{"d_model": 448, "lr_router": 0.00153, "batch_tokens": [32768, 65536, 98304]}
Below are experts of layer 2 (counted from 0) of a mixture-of-experts language model. Rows are named router (the router's row for the expert) and show model dimensions 320-383. Each number is 128 + 32 x the weight over its row's rms, rounded and kept within 0 to 255.
Before each expert's rows: a language model's description of what the expert responds to. This comes from a sample of Wikipedia text that the model never trained on.

# expert 14
Name word endings. Final pieces of names, often followed by a comma, such as a, le, ie, ina, plus the slash between coordinate pairs.
router [111 133 160 102  98 182 131 114 135 172 157 139 135 117 120 104  72  88 141 118 141 150  65  99 186 131 129  90 132 183 127  52 139  55 137 144 171 139 118 171 167 114 127 156 136 150 111 178 186 110 162 131 142 118 176 150  77  45 147 135 163  92 129 173]

# expert 22
Conjunctions, hyphens, possessives. The words and, for, or, a, his, her, plus hyphens in compounds and lists and possessive 's, as in Lowe's, now-defunct.
router [102  79 203  93 132 100 145 136 129 111 114 126 111 103 148 142 145  88 156 150 143  83 124 191 176 100 138 157 135 208 121 133 143 143 106  97  89 158 139 156 144 122 151  98 189 128 129 164 186 110  89 127 139  85 155 128 120  91 162  57 120 172 139  59]

# expert 23
Function words. Articles, pronouns and conjunctions in running prose, such as the, that, which, he, his, that open a clause or phrase.
router [ 99 122 158 129  92 149  53 102 102 130 133  69 138  92 129 115 123 154 133 110  38 116  42 110 177 149 131 127 163 170 106 148 129 128 134 122 167  83 131  88 127 115  94 145 188 209 126 131 126 140 112 128 141 123 125 123 125 173 140 127 134 137  90 130]

# expert 30
Adjectives before nouns. Modifiers and noun-phrase words after the, a or of, such as new, main, local, public, German, Democratic, military.
router [110 194  99  83  64 155 166  81 193 162 171 167 115  92 129 162  89 147 124 117  69  91 120 154 128 146 138 108  95 118 128 215 134 141  74 168 104 129 180 126 122 148 158 124 126 156 111 133 152 156 118 107 126  70 126 111  92 131 123 160  93 140 132 132]

# expert 7
Commas and linking verbs. Commas, often fused onto a word end such as s, or e,, plus of, is, was, with, has after nouns in running prose.
router [122  90 118 117 120 148 106 198 160 155 142 111  84 104 121  76 111  67 136 122 144 146 151 173 158 157 121  78  98 143 170 128 127 139 165 140  71  85 124 124 129 135 133 160 196 116 105 207 148 140 163 104 112  99 108 112  50 147  62 180  78 117 109 140]

# expert 10
Table pipes and colons. Pipe separators in wiki tables and colons after labels in lists or infoboxes, such as Parent:, Layout:, Infraorder:.
router [115 119 128  95 121  99  53 119 125 143 156 125  91 141 110 176  50  84 156 150  96 170 134 130  81 155 165 166 132  99 147  95 124 103 149 134  94 154 167 146 147 156  95 117 126 168 113 105  67 124 183 128 118  99  89 138 156  74  64 121  74 167  74 104]

# expert 19
Verbs and particles in narration. Past verbs and their particles in narrative prose, such as knew, threw, held, made up, became, plus also and such.
router [109  92 131 112 139 142 171 173 191  87 106 139 110 124 160 173 139 133 145 132 160 176 164 136 180 187 106 159 116  73 115 129 123 122  86 111 113  73 192 125 123 137  81  56 188 187 167 156 128 136  95 100 130 161 135  30 109 167 115 126 113 114 110 120]

# expert 0
Name-initial capital pieces. First word-piece of capitalized proper names, especially given names and place starts, in lists and tables, such as New, John, South, Ar.
router [130 124  78 129 117 149 171  82 189 188  97 112 147 145 150 127 126 100 151 132 177  94  95  99 157 144 187  95 142  77 144 105 123 108 101 158 107 114 129 174 150 148 161 131 130 160 115 161 158 173 127 113 149 115 144 139 141 132 114  90  95 168  87 122]

# expert 15
Single capital letters. Lone capital letters beginning a word, and the pieces right after them, inside names and abbreviations, such as S, D, B, RBI.
router [ 74 133 137 126  94 120 113 101 156 178 100 125 186 133 122 121 133  26 147  92 128 139 135 172 147 110 163  88 140 117 141 134 118 181 106 141 114 134 168 145 128 145 145 160 108 138 118  88 175 102 137  98 145  69 123 141 144 140 164 132 137 131  76 116]

# expert 2
Numbers in tables. Digits and bare spaces inside table cells and numeric listings, such as stats columns, scores, capacities, years like 2,900.
router [108 129  54 136 122 132  91 155  61 107 138  89 202 127 163  99 126 116 117 119  95 120 156 136  78 120 145 118 159 126 135  83  24 159 139  85 139 140 125 161 145 106  47 183 142 166  86 111  93  98 125 128 160 110 126 119 152 183 150 133 101 151 164 125]

# expert 5
Foreign name pieces. Mid-word vowel-led fragments inside non-English proper names, such as the o in Hapoel, ide in Adelaide, ork in Thorkel.
router [146 145 104 178 116  42 141 118 115 134 146 144 104 104 122 106 102 107 157 182 134  97 155 118 125 109  83 117 120  86  64 118 149 154  88 154 145 131 138 131 147 155 190  92 128 136  98 126 154 111  86 128 133 120 144 133 108 143 146 123 140 109 154 128]

# expert 6
Line-start word openings. Opening pieces of words right after a line break, hyphen or quote mark, such as Al, de, opening quotes and === headings.
router [ 84 112  90 117 105 191 141  97 155 145 124 112 131  94 157 169 122 151 134 136 132 116 129 131 227 166 174  97 132 119 110  94 125 123  99 128  36 123 184 174  88 102 115 120 120 109 112 181 211 124 131  80 105 172 187 123 127  70 141 119 129 121  82 136]

# expert 21
Prepositions and the. Common function words in running prose, chiefly the, in, of, by, on, as, at, from, with, usually before a noun phrase.
router [ 99  92 141 107  95 136 125 120 147 142 175  87 161 135 130  97 124 160 133 100 132 141 101 138  76 150 140 172 104 125 117 141 145 155 100 115  60 121 148 173 146 121 150 115  81 149 144 134 113 166 110 121 134 146 137  91 116 203 208  82  86 136 144 141]

# expert 28
Single consonant letters. Lone consonant letter pieces starting or inside a word, often in foreign names or compounds, like C in Cynthia, tele-c-ommunications.
router [156 152 164 146 104 168 137 129 127  80 100 114 109 110 146 122 120 130 182 178 122  92 116 169 131 128 184 133 142 143 176 149  62 113 159 121 104 138 124 103  66  75 134 109 155 111 120 132 155 147 188 138 185 101 132 158 126 160 148 121 184 115 165 130]

# expert 16
Digits in tables. Digits and number pieces in tables, results, years and statistics, plus a final capital letter in abbreviations like INC, USS.
router [ 75  91  54 170 124 161 132 123 124 193 133  92 179 118 165 130 113 142 135 140 169 113 115 116 107 148 118 136  67 140 141 142 106 129 122 158 167 166 105 158 114 105 158 207 105 118 103  75 117 134 115 133 175 161 155 117 151 155 137  97  90 125 119 144]

# expert 4
Mid-word fragments. Short letter pieces inside longer words, such as div-or-ce, comp-ar-ison, val-u-es, plus common words like number, million, public, more.
router [ 88 107 140  51 129 160 139 167 133  99 202 140 132 142 131 107 142 143 144 173 146 126 161 149  70 137 152 145  89 129 109 118  95  27  69 147 188 131 135  16  75 114  76 183 113 103 116 105  86 155  96 116 108 117 106 137 150 105 133 164  67 125 109 127]

# expert 13
Capital initials of names. Word-initial capital letters opening proper names or titles, such as M in Modern, Mal in Mali, W in Witteveen.
router [169 175 112 114 114 186 113 106 146 152 132  89 255 139 156 134 144 116 172 177 121 136 155 175 173 143 139  80 106 110 138 126 104 154 114 109 103 148 139 131 137 147 130 139  91 152 138 174 157 107 190 119 175 134 179 141 144  77 160  90 122 142 122 162]

# expert 26
Auxiliary verbs. Forms of be, have and modal-linked verbs like was, is, were, been, plus adverb endings ly and word starts like be in beautiful.
router [120  84  63  64 102 150 141 115 152 128 118 146 134 120 134 242 162 135 138 121 108  73 118 128 154 163 139 107 118 162 120 131 113 159 160  69 149 173 175 160 130 124 139 123 123 103 113 207 126  89 160 111 139 149 109 124  86 188  94  82 122 123 120 157]

# expert 8
Infinitive to, closers. The infinitive or preposition to after verbs like allowed, shown, and closing parentheses and quotes ending titles or table values.
router [180 115  59 131 151 126 125 111 153 154  93 134 177 118 160 141  68 136 138 107 106 192 111  90 146 148 133 161 125 128  96 105 146 120 114 121  77 130 132 117 188  68 175 184 126 185 136  97 140 107 112 131  97  69 153 141 110 134  89 126 207 169 148 159]

# expert 9
Infobox and table labels. Field labels and header words in infoboxes and tables, such as Total, Votes, information, age, Born:, plus second pieces of names after an initial.
router [ 96 172 112 181  63 159 184 157 168 161 125  88 130 102 116 178 106 136 103 111 190 169  96 130 195 143 166 103  76 147 150 149 128 158 142 163 200 155 112 114 186 145  83 158 111 115 106 113 166 107 146 128 114 132 154 164 126 148  83 126 162 128 103  74]

# expert 20
Word-initial stems. First pieces of multi-part words, often prefixes or stems like con, reg, ex, pl, art in Cartwright, needing an ending.
router [125 151 114  79 103 166 136 122 154 146 152 100 158 111 129 108 143 139 133 110 136 110 116 119 104 123 151  79 114  36 123 162 158 107  73 141  75 132 131 164 124 122 108 119 153 133 132 116 154 151 112 122 132 129 118  86 153  48 129 142  85 144 111 169]

# expert 31
Nouns and noun suffixes. Nouns and nominal suffixes after articles or possessives, such as University, School, government, season, census, with endings like -ation, -ment.
router [101 150 129 119 150 137 114 160 118  91 156 138 160 119 125 129 115  74 143 144 119 129  72 165 143 120 124 150  64 117 151 149 181  99 135 139 208 109 122 105 129 144  75 105 135 126 142  74 134 154 102 168 102  92 140 136  97  51 118 157 146 138 122 145]

# expert 29
Article a, mid-syllables. The article a in prose, and middle syllables of words starting with p or b, such as ic in cosmic, uc in Pachuca.
router [165 148  94 194 119  60  78 147 123 180 130 121  74 122 133 123  76  67 132 119 188 111  86 147 116 114 148  93 139 146 119 145 115  88 143 130 167 174 171 136 138 108  76 166 146 161  99 125 109 132 211 165 162 142 142 105 147 118 112 127 112 109 125 134]

# expert 18
Sentence-ending periods. Full stops ending sentences or abbreviations, often merged with a word end as in s., ed., ing., plus year digits after In.
router [136 103  92 137  85  97  41 132 160 133 130 128 136  87 151 189 164 134 141 106 135 199 132 105 160 182  65 156  66  96 121 130 169  93  84  83 137 126 147 131  96  84 141 133 147  99 143 145 118 135 127 132 133  77 207  82 162 112  65 148 142 150 142 128]

# expert 1
Inflectional word endings. Suffix pieces closing a word, mostly plural and verb endings, as in Meet-ing, transl-ation, partn-ered, daugh-ters.
router [121 101 123 169 181 130  90 147 139  99 100 116 124 135 156 163  79 129 179 167 130 149 108 132 101 148 116  75 101 155 133 220 144  98 123  96 144  94 171 106 159 121 113  73 104 152 141 115 142 123 117 112 106 134 129  94  91 153  52  86 140 163 122 151]

# expert 17
Proper noun words. Capitalized words in names of organizations, countries and places, such as United States, World, University, Party, and acronym letters.
router [ 80 135  96 110 102 153 172 130 195 130 131 158 133 130 128 157 112 111 124 110 160 147 121 153 130 108 154 154  88  79  87 119 152  74 115 126 141 189 104 104 122 163 149 134 106 130 121 128 172 113 101 132 106 134 150 144  78 104  77 153 120 163  87 147]

# expert 27
Line breaks and headings. Line breaks and section-heading markers, especially after infobox headers like Personal details or wiki == headings, plus opening parentheses and slashes.
router [131 152 144 162 113  98 202 130 141 122 113 115 167 113 124 136 148 117 112  97 116  83 141 109 201 134 214 157 123  88 108 107  48 162 109 120  95 117  75 142  74  67 187 117 139 105 124 115 165 166  82 132 156 173 139 134 134 111 115 201 140  28 117 106]

# expert 3
Table cell separators. Pipe characters separating cells in wiki tables of sports results, climate data and election figures, plus semicolons in score strings.
router [146 150 130 135 121 142 127 122 158 131 182 126 116 128 142  98   0 114 165 142  94 136  98 132  74 148 147 108 152  79 142 102 152 148 147 177 203 146 203 113  88 143  91  82 184 138 111 111 100  76 113 130 215 107 145 164  83 132 109  46  91 136 116 105]

# expert 11
Infobox and table symbols. Punctuation and symbols in infoboxes and tables, such as degree and minute marks, arrows, dashes, equals signs, and field words like school.
router [150 121 115 159  78 108 186 153 152 135 104 109 163 114 176 131 127 152 111 128 204 188  79 121 144 161 149 133 105 204 129  81  81 147 147 158 141 111 132 121 154  61 125 208 130  99 112 131  94 179 122 142 144 130 173 141 158 115 138 159 158 116 103 144]

# expert 25
Month names and surname pieces. Month names such as May, September, January, and single-letter l or m pieces inside personal names like Mitchel, McLaughlin, Clemson.
router [126 165  51  44 161  71  83  89 160  91 149 128 145 119 146 125 120 145 100 110 123 167  92 108 189 132 150  78  95  43 132 144 122  99  73 105 137 113 113 116 137 183 131 154 172 104 135 158 192  74  62 172 100  48 118  89 119  82 136 172 129 165 129 123]

# expert 12
Nationality and place endings. Word-final pieces completing proper names and demonyms, such as -ian, -ton, -land, American, States, York, Carolina.
router [ 89 134 102  73  25 158 151 111 167 139 176 142 127 124 139 215 137 158 111  93  93 124 112 158  78 135 130 157 110 120 133 130 142 149 149  69 140 166  80  76 132  97 131 158 149 132 105 157 200 100 171  75 115 175 126 135  69 119  86 124 107  87 138 113]

# expert 24
Lowercase word beginnings. First lowercase piece of a split common word after an article or pronoun, such as t, f, p, st, surv, ext.
router [ 91 134 120 110 150 166 142  88 100 164 102  94 184 143 134 153 143 141 124 106 118  86 127 138 110 114 214  78 144 119 146 138 133 189 142 176 100 101 106 124 107 117  97 163 185 101 127  94 136 137 118 107 136 171 138  94 121 129 165 112 108  82 133  97]